{"num_hidden_layers": 10, "hidden_size": 320, "n_experts": 64, "experts_per_token": 4, "d_expert": 48, "d_shared_expert": 128, "hidden_act": "squared_reglu", "moe_layers": [0, 1, 2, 3, 4, 5, 6, 7, 8, 9], "router_score": "sigmoid", "normalize_top_k": true, "routed_scale": 2.5, "balance_loss": 0.00273, "balance_bias": true, "init_std_router": 0.0173, "lr_router": 0.000549, "vocab_size": 19884, "norm": "rmsnorm", "norm_eps": 1e-06, "tie_word_embeddings": true, "optimizer": "soap_variant", "learning_rate": 0.00273, "beta1": 0.95, "beta2": 0.95, "batch_tokens": [16384, 32768, 49152], "max_seq_len": 256, "train_tokens": 225600000, "max_steps": 7595, "dataset": "wikipedia_en"}
Below are experts of layer 3 (counted from 0) of a mixture-of-experts language model. Rows are named router (the router's row for the expert), down (a neuron's output weights, with its number) and show model dimensions 240-319. Each number is 128 + 24 x the weight over its row's rms, rounded and kept within 0 to 255. Numbers have three digits each.
Before each expert's rows: "comes before" lists some tokens at least twice as common just after its tokens as in all text. This comes from a sample of Wikipedia text that the model never trained on. Tokens count by the router's weight.

# expert 49
comes before: " |", ".", "–", ",", " |\n", ";"
router:095109127150148136110103115119126111140128100089146145095098155123140134156112115114101102117124123155089165115139114138130167131109119173156115113129109187114150099142112118153111142131130139151115097153168147113096117117162133103152108093
down0:157131128127126118125130182121146166133147098101122154156137155132153099116125146135152165090134081151107184169128124070067124107098121123133117170151170128157149151139142149122086132168074142132114110117144067106100144096107143086116143119
down1:147128116140082119122126146149187138105126143126113121143107093145107148122139106173121159127122105123114134082099120116076102113149157149114154113140130109104104160148133125125108134102114137133122114110134137103104095168144110136130082134
down2:180092145141099193142086111121119107081088108132097107078128137131133155123142136126140197156117130111129146138124102145104122156141186142154110159154154100124114177111147159120083126146120151125163078121124111138111138145166104143156128126
down3:149119105161157165151131107121107165104108138121104134117083088125145177148145121162135133068144100136151119107130108142147139112101131113173124143104157141072120123149153143079099133095164079106133122057122155103115134125105089109102110109
down4:128115156100152161129113135115151091123069190107114128124125166107107120090106161125136152106134104124130199143147083129184077134100105155119123171154130156153144168115096096155131099147146088119110128133133102153139154129122095159098158130
down5:105103163167130084164173135094155105124154116087092087121127098119070147088140122124105131160109106135179143110146132125165140139141113136151149146123144148151102133143094164136123158140137116125115084115118074100136098122173167132118143153
down6:093180120160069106089112167137151136121183129142106092143079102129084118087110096157133098117112152104086152142136156112154123124130142157161141175122139150102091107136130118164171098075089136090120129101137143086107133100162138155108137122
down7:120133087106135127147111164151104099097121137126129071115102144090116094120164090162111138136119133066102129151158138102155079156142160080133128135123140132124142110136105143133138138119141103079157168091134140125120116079151127083152119102
down8:132160092188155103120107109167145191104085151131136158160133104077137117124150184132084098123112158124144142128107148065167123097116130158116075137107105104142154149103136119108147126123130152108137116140094113116084126124116119122119141100
down9:150143117110097126181124104115125158129153146170142153155105128133132132156134129167119100149127162115139112145151103118167122152123130164098143106105123123119121128143177114133150122124132104156122155118179109174144173145103109121166133157
down10:126184114106130123114130125131204100166129124174087145122143135107136102121151111134100122076118127150155134141155067173108128125144090143108114126148127140136109079125071135106110120139088125130108144139166118124124120134116132180158098103
down11:075138128170152123093131112136120082109176169134177130131136113138139138110166133148152117113143122169137145124151152129163110117139093164134122149144133156073109135156107110119127121114107113136117150140129156138089132110166110168141107140
down12:131093120141129140130123089190156151128137146119121167149083111140131138095103135157096112118162185154080073086121146142117120109095106114123182156117129123109082095117136098120151184155131165113116145137079124123134138116127147136135107112
down13:138151138145103108114150129163140125123111115162136119122151155136140092087130115099171120156130117158104091096099153127097141112155138161139160132128191116150149158131114144160107106092094111129131124135149135114121112095129140133127109116
down14:119140125079147146158117123153136100166141133169097119166146154125147097128117135167133132156138098112140130145133153127137102116079124156088156116182113133141139098132136177138109100107119109129102150128142165116156139152099140137107149088
down15:126158110118135112140154140160089081107111131102123167155118109149165116131134127167152134142103128132125144143154120141138149106141153114142110099161108103154129110143116113136117106133127134128100121122127108080159120156124108084106146136
down16:154136130134093139134167074128063131138103145117101116166133125135097118132145124095131161125142106111132102099129140110128110107125110136081138146127137130137130131116164127144142130120130111127116146119093105129186118092098159088118139165
down17:070162092147127076125155116152135150137133151111152156128142097154109109120081093135100150135093111150149099179119130162168120096113123161110085127105152149097073163103119114134112133163155141124171116111117094100139104144139100113075104168
down18:087146086097145139116092120153116151119112159111111106149147130124127137135130156123125133107126126169104111159117101137101114134135122111144102144130126142115083181134147115148086090123119153138128125124094084141089129108113146149110108128
down19:130175154114098151109141161129115110141143139168168137104166140153125104142132140157114157137152103096114101087113129136142129066112101117166127105126130159126166155104131098130127140091103100129131129117140108105112139116121125175135117102
down20:126167099120130148116141130131135135165143147117065148134150106122125163122146120121143112119135143119123177165160165129123138116145120124151121179131123092114167143077134109096113112137139139092080107106188129147129131148145129132093135139
down21:129104136102094086161111123135139125123153131123129107123152127171135106134128116155088142134155123093127142153116096162108145166141152109138093140055111093183122119126167134111161110152071110123147102106148157093155147106121117157153163130
down22:171126137157150123161132139094131104128146123125146103135151155102105160112171095099115164111140156177157121062138088156182121145126158087146140154098112093155138083126144113202138092147077156124121077133132100153139103167095152101155110114
down23:131104107115147142118077136119142072143146149111115107124178136111143127138113159115136119140117145103107139134115088149085115108136153138121071142156122182147157111132115109098163116138140108162116089171121132097130097126138113086153169108
down24:083112153122164082157127103140135142134112161118122130174118118074158135139181109140142165125072146117124132167118112138106089091105149141121096161125119116122104098130137171097097138133164142145151157145156105132107109092119153163141132109
down25:157157133092112172111127179154104114150132158159160139172129169092156155152117116143172115111144144105178096124115114142138118096158125105116105146090122138081146125156139126121079135163116107172139107134133126160170185138154143092116131108
down26:147128146125124094100125139161106111087134088153123124123155118102143152122078149143124150171146129091066129135120109159128151115148122120103180131093137076109153097100146127139139150136153152110165120128066141162152126133144133132125131146
down27:096132142136139102095165113124138134065147139123127136132108141128106134105094152129132152147151102097099157110127131102102128104079096109108136092122159133142118095121145076146113111130081198132156111115164133128118137117111130100097164095
down28:110124134126111133147073136116093117148127122096143150084136136118140171139074136136130117125097153136083141151130103142126181142131160210146047112117127153143139156157109139106131085085142084128135123089157102111097118089099116132142155084
down29:191155107173138135099112117128141142122128128121122111131111131114118122168141136116137132120104144156138163116100121132164152125177172093095118129066127146090115143156117130122108129112107126147136139130124105154101151171149125135125113097
down30:127158165139131119095169139138140136161103129121159162122105068144104162118140122129105137119100098173111108124141107107134157121129145149123135134158135154114104134105092104149175109128065123136111139119107165154107128138161129146137148119
down31:121121161073112160143116132127151093122134128117128137173118124133089151171090094112129137123157132129136126089155082151113182111136118160145103091128083145151116140144119125110101129126069108142135143157161179129134172118136165181108114131
down32:124104118141124100160134125082134114153158150143169163173116161141118081107141132148132138145114124135143154098182130130127147086161099132157130096154122128147133157143147142124107145150159101117156083153135123130153119149137141105143142127
down33:113102142147179119115155138114145137127142147098121165132146159158104129084169113143155058127134139093132130121155107127174108147154188117129142114112083115154123141167146100133119122120140141163136163157120135151171068114135142089114113127
down34:168103111111138145183113108108121086091119144171128121155144096132129093116149136164143156167101117175127171087150152123150145127185135129111145076108118086143133120106159141138153173124144121099146137116128129093134167147157117094126102120
down35:105117140177130093086140152109106127116132127121144138126193149128171158111112125137127140136143120189187167083116084157142114095139101144120137117137105109139074137127163130135107117118152147130122137105157131165127131133161115147126121155
down36:141189152087153152098119107121103099126121095128118076113143113096144121132144108112141179089124140150127119109111134096096097129124116133101143095129137136133110151095164134113118110144142117128103116124155125131088118091108128112103098123
down37:112151152146130146150140127130150121107179139119147142107156147161134116100138106147110147110141127137101119132142130098112133178166125127128161124163043103149123139123124154136129119140103113087166109134132112140152107111162135084101146132
down38:155128135148108116116123163141123117147123136107119161103122144119145136146105118149173117108118133188110157197120145132143128130131085156156154150114200128110184120153137125144155083158132096156165161138110135088134151095111138067158157108
down39:094130115103126134150111157156110131127122124114141129075110111120122077114122155137127102136128123119152070099153137133165149119123142155106170144155144070091171134124145126137159181126158158119142126134134182129110155068125148121144107107
down40:100122132119151160116119133152073124063108149131089175122138106126177120093105163139108107119102114131123128150131107063111137130127090112091111115104151121098135092077103143153133126123114137159120134157120114121130102140119128151145132142
down41:141127134135097137131142145153125075120107128122135134130126137114098124114081083136145152124115116087142054120100162145118134122169092160149141179113176120118127132142133138087135127108100111143140126130102168143133121128097201089150115118
down42:103129146110127118122156099091122163116083119141139127150089204141160106144117131136085106113190150168135157125118133096132080144105144109169140168142123093089103112106096123099135146128140124130131142148132182142120160139146090163137161106
down43:099115099139095139103105134198152108093146114116135148123125124101134159112179088146159115152138094133142109104125111130146160154149107147169135072100123120157148097128097137142159082089137095119096140075120138109113142117138116132163156117
down44:149105141127117138133107128127130128155093146122105127144187130129158116181123114150157118136148138105120142166093159142094173167125081122115097141130085120121073134151105083178149127140131134128146136106124106149144144071114139146089141122
down45:180130163108110094117137140094168138119157140155144112140147125115112124114123091142116112118155113134123160129119119093178114129117132132076126143136161122166131132120180129139110143145161148175159115138104080136146110118170137117136115142
down46:149162152109129106130147108114132151146141154111107135144139152140124105103080133149101150145138140147148134160131134161163090152114161110144115136154137118143136098128148153124187147074135083151130145108121128119094081120107126167112103140
down47:169150133134166132153086103149110096119148136138147137155129120133142132130144124139145124124116136153134149144169115123111144143105163118128098108120138134137094113135123108126119137106131154158093106137078141189112127122142171073139104165

# expert 57
comes before: " |", "5", "6", "9", "4", "8"
router:119123102147132073096100121144157145168116147152099076130162132112121119131090104111111165094085133120088110134094140144126137155129082142109132129113134165121168115141118170143149140110127097168144096100151106142140112104149165113122155119
down0:105167152131123201141174138070123118140137161076099090141117127106186110126112145127159097144132127128102105138092083102110132164121141153085116170119107124119133157120126048139130149151131116165120099103154106142114115137154147159156094095
down1:132095183145096108128151159166150111111136115112142120123142177164096132144151115098156133144190111105098097128108155134088119129151130111094145121107137133124123117136135147081128179127166127156115072133156166127109111154114105101126136141
down2:104159112136117135125056149066131172065129145133104160134094118126122110115176098130145133119128154113154094169165089104155169102137126109080101095135163116144135148174120164064122125175132134112110134114129109144113150162148125128113094097
down3:087154152099109140171127137117165121126129150131129113136122128115141123183142120119105117132138105080149139168133076133129131175155141137149123148123150156099142112094157160150107116073142074127124142114111126090110121147162149111123113143
down4:124155119081170159098131170085131113172114137115132134129112064116127106068108146115162137139123146119135110123106161114109126120151107107056145114140097131108102087091112094136124094145172099123123128125121119093110113138164126141116179099
down5:094130099104161136149140118107157103141145140124101170096098106078123091118160173159165127151114102123069074101157123147156151144103128165120144140076144129148163087080108100171151145119095132136112145162090136096164142128097124099171135112
down6:143150085095135135119150140114115151114131099144121121110135067111163136126122134115131155148107158094132094117129099158122135122119179141167114146155100120148121136120105134121145153141136094126124156112131085166117117126153094068134124130
down7:162113142123130138129122192110094100108111136156136112131156110121142126115145080153138153132111094123148155143126146165120157155125124133095140130136131105137141161131154141161108125154166078132135107137121079149117096113090126147154124130
down8:111091125152139159142125110092127104118142184091119122129144120180179167138184136134102139105157106118141134139143096148111143124145166139135095118139123135181171154144132122124146124089144159150161173143094129134091171157138128153129142090
down9:110128138134109122138135121098105127127094164091132142140135123185114131134138144107161143138142103131164131125138130137109126109123099088121097123161081149141125101136149110167082172124112167136118111122137135099088092165103096204146157129
down10:163133137163118149177119128127105103103112132099141118162131070110081145157117125132089094105152126075123137157117172161102084174141111094111170116114136106119135104091073128117120154128105124102181124088133141144161099155113115082105112127
down11:115129135109108097152148118131092104135144181127135123168129146149084128129141092107102147153138119092122097111118140171116135145171112118148148160119124121120113132175133129157096157122119094127141164089130089147157158129121146134141137108
down12:161120185125141084134132117112174115112137130180106075084123137141126147125111149105116097150109114120161140153144080169152087111141167155114125128121155154130149133140126136130103093117114162114114117144108132133170125145143169085138158134
down13:132119133115096131143116127096103127107131154117134135146117189132103077105140123128143153169125132144085166146116097146118165110171152107162098147113158080094163151114144070149130154112151108136124141093150099118143101121115134142123132140
down14:125182105141154150147116123099117170157077133139093147120161123118130135104083124136163131132142134132155126092138129113132172115181147138134158106115198064118135116140138108128156210094172140114109093152111139149151127102147070146136100151
down15:132106123120194110123119160104111133076110162120104096094162158158143122116128129147121167112115160079136144099134115162143122136105124153159173128110142143136131130124134140108121144129168185170102117163126112111121180135105116110103122096
down16:119146136168154130136123122090105125138127114167146141149142168171138152174154135123102123087088144069094109129077138106139096109150105120134086109149120168094166130124144108154152128153129136133172089163135121155133128142145126118103130124
down17:126096149127121159111152147125143131106146125184112142168143130101134096154095115116131070123146121114186136121087124117120146145132141097131145130112145095128140129143139142134064128153133160153117127150088095122174173120103153120086136108
down18:095096155173122142113105145108152117169162109100160164149136127106136087113131141072149128118096186144115119125130153142151080100139125157144099084130139124185119094110121157125136117130088106139158124127114149121104143135135088145132101131
down19:128122110101101149135155168180073130105126177122127153131100164087149130108099115131103151154156115136132138155126117153136137171149088160137138125114169121116167125127113121165136099086124136132133148124154133132127097118134100090129118119
down20:100109117116141113141127098129140119159119112146113090131146169161167165113123120188123103103141125163100132126083125118108109156132096098108119119153115142158099098164157177136134122171107104095134178180145156089086126124087124143157128144
down21:113133152135074123142137142142137086103148171099136164124174121118072146099178093158146129130120146101103129115094090160163078160112112114123111132120107158159110121102108115149125076062123106121111096128093103104128128089161169181161131124
down22:142139118136153145137126115112130174145121102090125129142151189145110143097120132138111125111176129115177160102134139115090131123137139165146126157137124146139138134090150135132123120158124152147081105118158124094155157098119165147135082164
down23:132168122105193104148100109123089119140130145080159124184129116113106102144159142086108117099142153120119153127162167119138139121149140136115096086129124140115123129147132095123105099159151134096146110095121121132084168139156128188124153126
down24:133117138129125090140130171161134189131144145106100116132129142121154151108140119131126097108145116123137116170149118125125151167093121135112121143118137127154094132088199104122111133136107109104142160099133092101113109115146097117134151131
down25:125124144105106139124159095136122102134114158156137111092119156061137154179134122130120161093163104109129126122135128090158107189129091116128075204150127152109147115164155127102125124152104153153132148119148118128173150156095133146101172155
down26:108117146129120115129124141110158118091129153149096157144114109152149102075109122145125135161145115122116091134153147147058146147183133093111114126104166168173149122114148167157149148121131127104103100203099106126171089171114129119093134125
down27:106166150150151133162119151139153137148131157163084122115119109129118158134088163147106154132177155110145115133130151110099148105148147203120126120145138101098113165120131142127135126108131195128120111109154133140210178124104130098121093105
down28:152092169131156123181140100135173122078113136156120112092178128149118155147115128142160164100181085142136142154146133137132098183108139132116095118123122136109142129119107134124123132090150109113074139122101131159143132128107150161125129114
down29:163113127148201107116125156160125101108100140140111104114149130103112159170127174107116164125102108110123097161144111127150158086148156167149111101154065158145156092126084139105113118116129084177136157125136139129177120107153094149105125149
down30:109162138092121109100120133157096135163058134120090126145099095135133084113151095126144132145117110141120108125114084111116130128094126151127139129154157146123142106124179087175138116125096150135098135150160106185128128121122140080108158095
down31:137103115134117123113149105130121133097154087094095109130168119114148153128169097142103117130114158119113144154163127146147134116062124156169113145103146127154128136092090126138100146125142146104123126093131093146116127147122156114081147130
down32:152125131133119105165066117133113149118157107120156068174129163116102127173110123134124101109108159090121196132133175170143116158088161148135112115074097177126121116140127116141132115116116076077145133118123180137173146137121141145135156120
down33:149144121103146122126107129107118117118134094166124105144127143129177103130113137126129144094109134142088166102147123132129134139126149163180126052137106156095143144074119131109113146106163077149129150171142131144130098112159085116097108126
down34:143111130144157125099142126153131151126136105142160106170129128122120124128095143120102115110114152135150158119125115112122068162159160169094130140121175152133171160088146149118155120104093103138107122108107148075138095109132142149118119102
down35:121139091137098147106114123093090178142107105137128112114128090124099087117170120123196109165116124121190082171142132165127113112117108089080108133119165159101129157123166180104131121157141119124078137098168124127104134122137147104131105115
down36:120119120116130149151085135152169122127109180149120101136130152107118123104141103099124155105092111146129133163134133163118107127080160150106148113153125136157137112090137123132141186141125151101154112111137115097174148128123118082102165093
down37:117151092126089142172218110161150137138149152115117180132149148120092138173104106149128118128148112118130099104146122138140146142122119144118129137152106142139091140116108125112138081121187177099143111086115160095111121088092143149137140129
down38:157135137105131114162138137128065130102116151125058158132114166136123090122136145116126148161131120105158097123144151127102156127124103094099096115158106147152129155116122176122132104170144108135122115095120143114101121142125155121097169102
down39:112098121167131120159137111098158119172140073139124099126109140085109108129110167145127135057120143156122162128132123118118137083105106145134153123092171107110135145120123153092153150120124125141086146134132142116152124148110133169149188133
down40:138171130119136147150141135107136102104131098166170143102085139121148138118151154154104147116109177153129137131150073115161132056142164150125142124129130147167122092153101134098133141147125117155134124147144099110116122092145144124145103128
down41:124075113101115116147077105160088155134111174111135132141143102143141160133133096126093143143112129134104157064070139154141109136135129185117135140087122144144108120084145132113132127127175113131157092153096125131188142107111116125138138131
down42:099105164125087170103149062149113115170102116157056100129082108127111113110119140098074160148127166159149152107128134129146125113129123098121180133116134145100114157149085147130104160126073069123140101138120146104107150113120152145154097126
down43:117163051071117137120146112137130121142109130166146136148156133121098129140102100133116147192117088119180147101114141140131153131111119180121138118131171109126138080152099148118140163144116155136125131177126130112137105128154159098142130126
down44:141143148093161147126112105182179103171141127117145098103122131159134114130099151133118147100129139145115136098134088115138117136104073073118136163108086124147102075144134117090077097078121145112191107146113114091126102111138133117115138105
down45:105132157057086086086111159125112120140127108143113118097148150136129168140130113173182147162147112132125114163078096113118116092112160136124130161102152098129122191150156116142146098101120115144118145145153131069080132115111114184123087142
down46:145099122127154170148148183118099172137130092095100117130154117136120150150110137116149148124095107128143141136116121106137107139125149175133116152119124147165084098155135114108121090106119076153126175108130124119140105163100123108093149173
down47:093185154094110181151118119099139088168132114092155084108148141080152121128131133145088103120102128168124141172133138104151173168117108073125098095109095136139166134160094119085156131129131154106156133080140131117148103156149161099145118118

# expert 26
comes before: "-", "|", "==", " The", "The", "==="
router:179129098111109133131117089135121123144152157163158141148131132168168109116153147167097144127127137096110128157147131173114128077152099122124149130136125105128106110156161130189145166136134101132129095136154137101139106174133093119131133118
down0:135147153122158128135117111125131115163081122116158155124127141093114149141138140123118122115144132118126126126111109149143129147154167102148129126103145138108153161091090096163152124088140123157154124132111161134136154160149143119112130162
down1:107109108141097161085114150068101127141094117140135082103173127129079115153134106160150134134146093144096118107120146179118104110103081176173128121154123126126141106137132116128106160153149109166127153138138139130117095107103099072127123146
down2:132176107122156059121140108160166124179080169150110136120125113119120120133132172149088121137140145113158120191147117145099075133119090129109081184143111143165131141116153093134108140133134162134184092073124096134116115086092147126140095111
down3:132134123160146121137142125131129144114138082107140114149162128160107121102097120164111171162147116159108124117091113148100134125132113145103101099172100140138144107112136155163163151126125117140130113112137151108101144104150117116167126079
down4:114133169149095119129165120142099156150109119109097130101163141149125123177095123130166104100143148084119164112170140074125136132090110167119118106139165101158133092169112100124157163145121127151147108142125112141134118150089125143142143132
down5:121112174081087097158152137138109132127133133131113137092117125121124097103118096122150097154125115144117163126113069151114177141087125157144097172112113121136161098116130106130119110099091120147125111135124188089135132114144141119078135146
down6:144137122138136117171115115109131115144106159145171112163096149083131134159149109106128141112139117141155161139118084140141139165098134101074094117141148149144103138131074133123157146125156188123111101108133112150133101135141138152108131116
down7:143114161115134119102113167148130127114087157098116138147123114067155134120146130135105147115129158135143108174062096128124114108150098142125136131107102115144122082150131134080157093164094137159129148145124113100090119142067103118132155153
down8:138166108142110127140156106128149166140114092109117110106138130130169150134107173144065168162118082112097079137141140135136127123148117127084122113159158129065161126103152114157164145122130105121124109175180105131107113164117104164102143086
down9:135148124158161152126171122146184166113100124090139118109128147127164119087164113100106097100166105103156094081145140133142128114095131131148152104153168088133153124119143120145127137128102118112119165095121130145133150075145171124052131119
down10:120171145139114152171101106125123182123136134137095106159136137141120133109131120134112126133102122146131175154129148140127090139116132118122135130097149087105163137101148187163136084122146070174089108152159085139077135073099173109136145116
down11:159168147163103106132116165152115151132114184121107143120131217090141115106143160145146103135133144114118161118138115129093081129147141115122099115170163112118099117131164157146169111113090145122127160147130139136125095144108167131134121120
down12:121084058085098160114134124100116107114154092092161153099096109160061142154150111137146158068091163128122160146133157116111133116116143100138153121128144166114131123111114137142116090121146098183115165173144155150151088135114164119118120091
down13:118113132093139110144129113158143125135111138149105121127108064079135126175133128125127095147155186140132127092076125128151130161140119105098075133146189116118095155117159123119119112102156149126111165146137106145149112107106095115113169129
down14:093144153122163117116121118113179072074115150146163158160121102121141111152122123140129156104117134130152119106148095099119115151142160137130118102158145100113140151088112073159183147168148142125124121099179091119126145103158055093179101173
down15:113183025134140093137124146137120141110141125126118113130124152171114106154188112141138131124118143125147139161133180162126112143133131108155142150128135103131081101140117119103147123136141053123117170166111119123128162120155135149124149126
down16:135131168103188105087091073107171136148145132154144131144109126092130109120149133144149088097137123130139100129130113129155100141114104201097170114065077126130141121154132120126133138121120113120156100110083128128104118154119148144130140124
down17:137201097084156076092166105101168146142100099124122122136126096152113124116090120063139133145132096139100129111102140107121150101125131140126163118115125142151132100134144164125169084134158146131101132115128136092124127098159141126103108122
down18:156127173094148125164102105168118111121147127095103116122142111139152158156124142104139099129126078143106122145105099132106108174163129104132140125145086112132102130144137157153136137160134108110120123152140145112145172163108145163122123154
down19:085144107117127127113112110112099131113120122160121118110125102145096109111145163149150161108133156120137137130169155143137159132118162106177122153097155123106083110173145099087139123124113081127109132159136129096121131171168098137125106128
down20:121094092152166116142158104082125114137117077119122147087144130153116161085140145126093135141133162102079131105108158129132107133120148100142126132116101135146207157135158146068125147117116133104117128110147162122164164109125124136133126138
down21:154086152122129068123104134123150140122117161141107143113119130109125099114097136121094128146127163161123153165139135107107132147146135127133100131135088133097053140131182100133124128132143135156092130084111132153109177141164105108161118138
down22:136112100134119118146112129132107123133126131134141106130152083137181113080150159163148126133141163088116161131123109207117141157128128100105125151149112086129135136110153140150150139089132110131142116165102157091131174120084106157111135119
down23:128139141155135135135068112144145123136124122112177117131148139138146176112119123161145120178151094123131133081171098110148164158101199162123144127188155123104129113109122094149136109102118082112130109108147133107078111087121114114148129120
down24:139099127099144115142115132138134157151157171134162097124070070138136105105116104107152161109129145140146101130153122081108145115096149086150112123142127144142180137086107131137152151140102154147073152142115151132160158157157164114145165090
down25:127129108115167110121163119147131135136158108147135117142145141105069074148129124156142094146114081102136137128096075182119129129103066097163130107096143141133172092120133114103082141088139113133130160119099189126142129094128156135104098115
down26:121132154145132149127121123136124107166123159106124120181119101147133156157134127135117116131102117156120150142116078098082067080114125138147075112152134102075155079087114154160114113102125118141134192090113108072106141113159121144156109123
down27:119067100136164126166115137125089121123126175124121116108156120137149150113154113121146096122126174118173157144083086128136108172127162090144109133153164109148167102143139096065140185094116127119099144147114118128112088158132125147156118147
down28:110091115132124090163137115095149146121141128150185147111115103073076102104158099137127132119082134114140085153148152121121129123126137068132080189114116162125129091170115154101161101097101105120106115162118154121146139127146128116150098117
down29:137175107150077157109119148085135181144140164112123138154125126109141141126132113124179119119119100134143122107120112109108135100139120134114129095138146153104153109090085098146163100174118169165122116137124113124144149124146151149107146168
down30:113123122147105088126088147130189110175102141131131099146141125130146089104116134111123127153163110152124107130159144142123125102104154071110146161097143109084108127113118155107144086140140124130113096127127156114117136158170110121122079160
down31:084078112114108094154148147101128135142106112162152119168151101117136136088085142142151136124131111142139121120125144132142120140162177094139124079070101062139103135135153120163148121134130144123117127126095092120121126132187112135160174153
down32:136141084134104125135141111092134110071129098097157104121152129121123133123134107150082158162117116102112110118124120140126139148145122110148130128165129120081134128106107181129110160156144093151133110121141131124142132125053066152102132145
down33:115129118141157144133112122112138102173147141140151102105127176103125154129115120194087076135151135102204093148141134154137113137141090117094070179168093133164144099130145151164147098090146131127159130108106136150150121098171123146103108137
down34:177099135157115105176150121080128122129107087146155139123154146146140138093136123140066151102126094101110144140155139171153134151149125127137147113089124126139152145094116180185104163138151084129122138137077116160156110166113127120144165139
down35:121124127120149106103169127121141133136133106162158146143136118111125134090155107178145143128131129150146166134143084138133121091120173104145137137127136118135145118140178138191136125119129125129132140120101109153142140127125155112143096139
down36:122154124105109095175090160159138140134140116147113145098116096107145118104143116130122071102138158094144091160109105120137099155113146126096123111111157164102130156128122103224153082108109058125126150129134150134091089102110094118135114109
down37:204157093166116123169152099173161108164142100148124131098098130086127135112155118173119114146132090106054136132131159136127108171126112123094112170147173126128124115109116118165150105136140109109167133136122177116146156098105141154111125102
down38:117134073128160106139133108133140172116149131076146131062112122126115113125110164119141128132166127121148126122137140128214125082119139121120146164138144148154129140135094102128123116150133215141121086134121146112145172156147120114149129120
down39:129130094109132118123089133163113129128109151117117109121099112112166123105157099093140148142094133147075126103129144132170155199114128125090164134138161122122136119138077138129132129135100115120139123132095113119091131141116104173118124090
down40:140083151069131147102150142105141098096144181098144120140159094109130086147130125133150143101149129195098081120127148110099105094104111121095121128165103138127143118109141138092071100117129148109111146136135147153143147129141162117162121108
down41:119139168134140094130177209129142109109127172091133084181159096141112125112121144101113107108152143138147125161136151135090087149107136154161128110105137129124094134130141136109133116111149141121151139127116119161145097108128112135123140112
down42:125108113100108139141117149114197166126134117116133160134132151117082152130108129154126106055169155133106135129158119108153135096106153108130104139135170145180140094155142125108136113123134157144116095148110135113069123070109071160087142177
down43:127150116153107130124119108180128125111118164129128148152105130118108135142089111178131139114142126100090103138124112152184158126111125132135115129115145121162146136133145149144152182130125139157129159102107172113132107091096163203193134124
down44:112141111170145190123090126139179125144123143111116153144121116126135147130094108127116118107147115151153103150093146138120109147151128146096117134119160110153144181128108083095133127103133132120125094154136099117109116135105145091162121132
down45:108132118114139122153157125121158121137116114163117140130161152166130087143115134098105102144108139134085142142063120088056136149085102139137148094141145103120114133123161139096109129149135183101075131153128105173118177129116148116137189097
down46:115110184112123122086152115096184091113131138150132129154125146168107138116125109166156120087141126142157139142098108097170114136114131182113155153118121149147101141168110141147146124124105133142139100103130095109142136143147185088135128103
down47:100120173145118122171084123144117153092176093131084126155113137180086118177128166135128108147143146121177113127122148113115139122119130144102145125117115156150105123134126103074136155117139116116170134139154129139113124141152100095119108126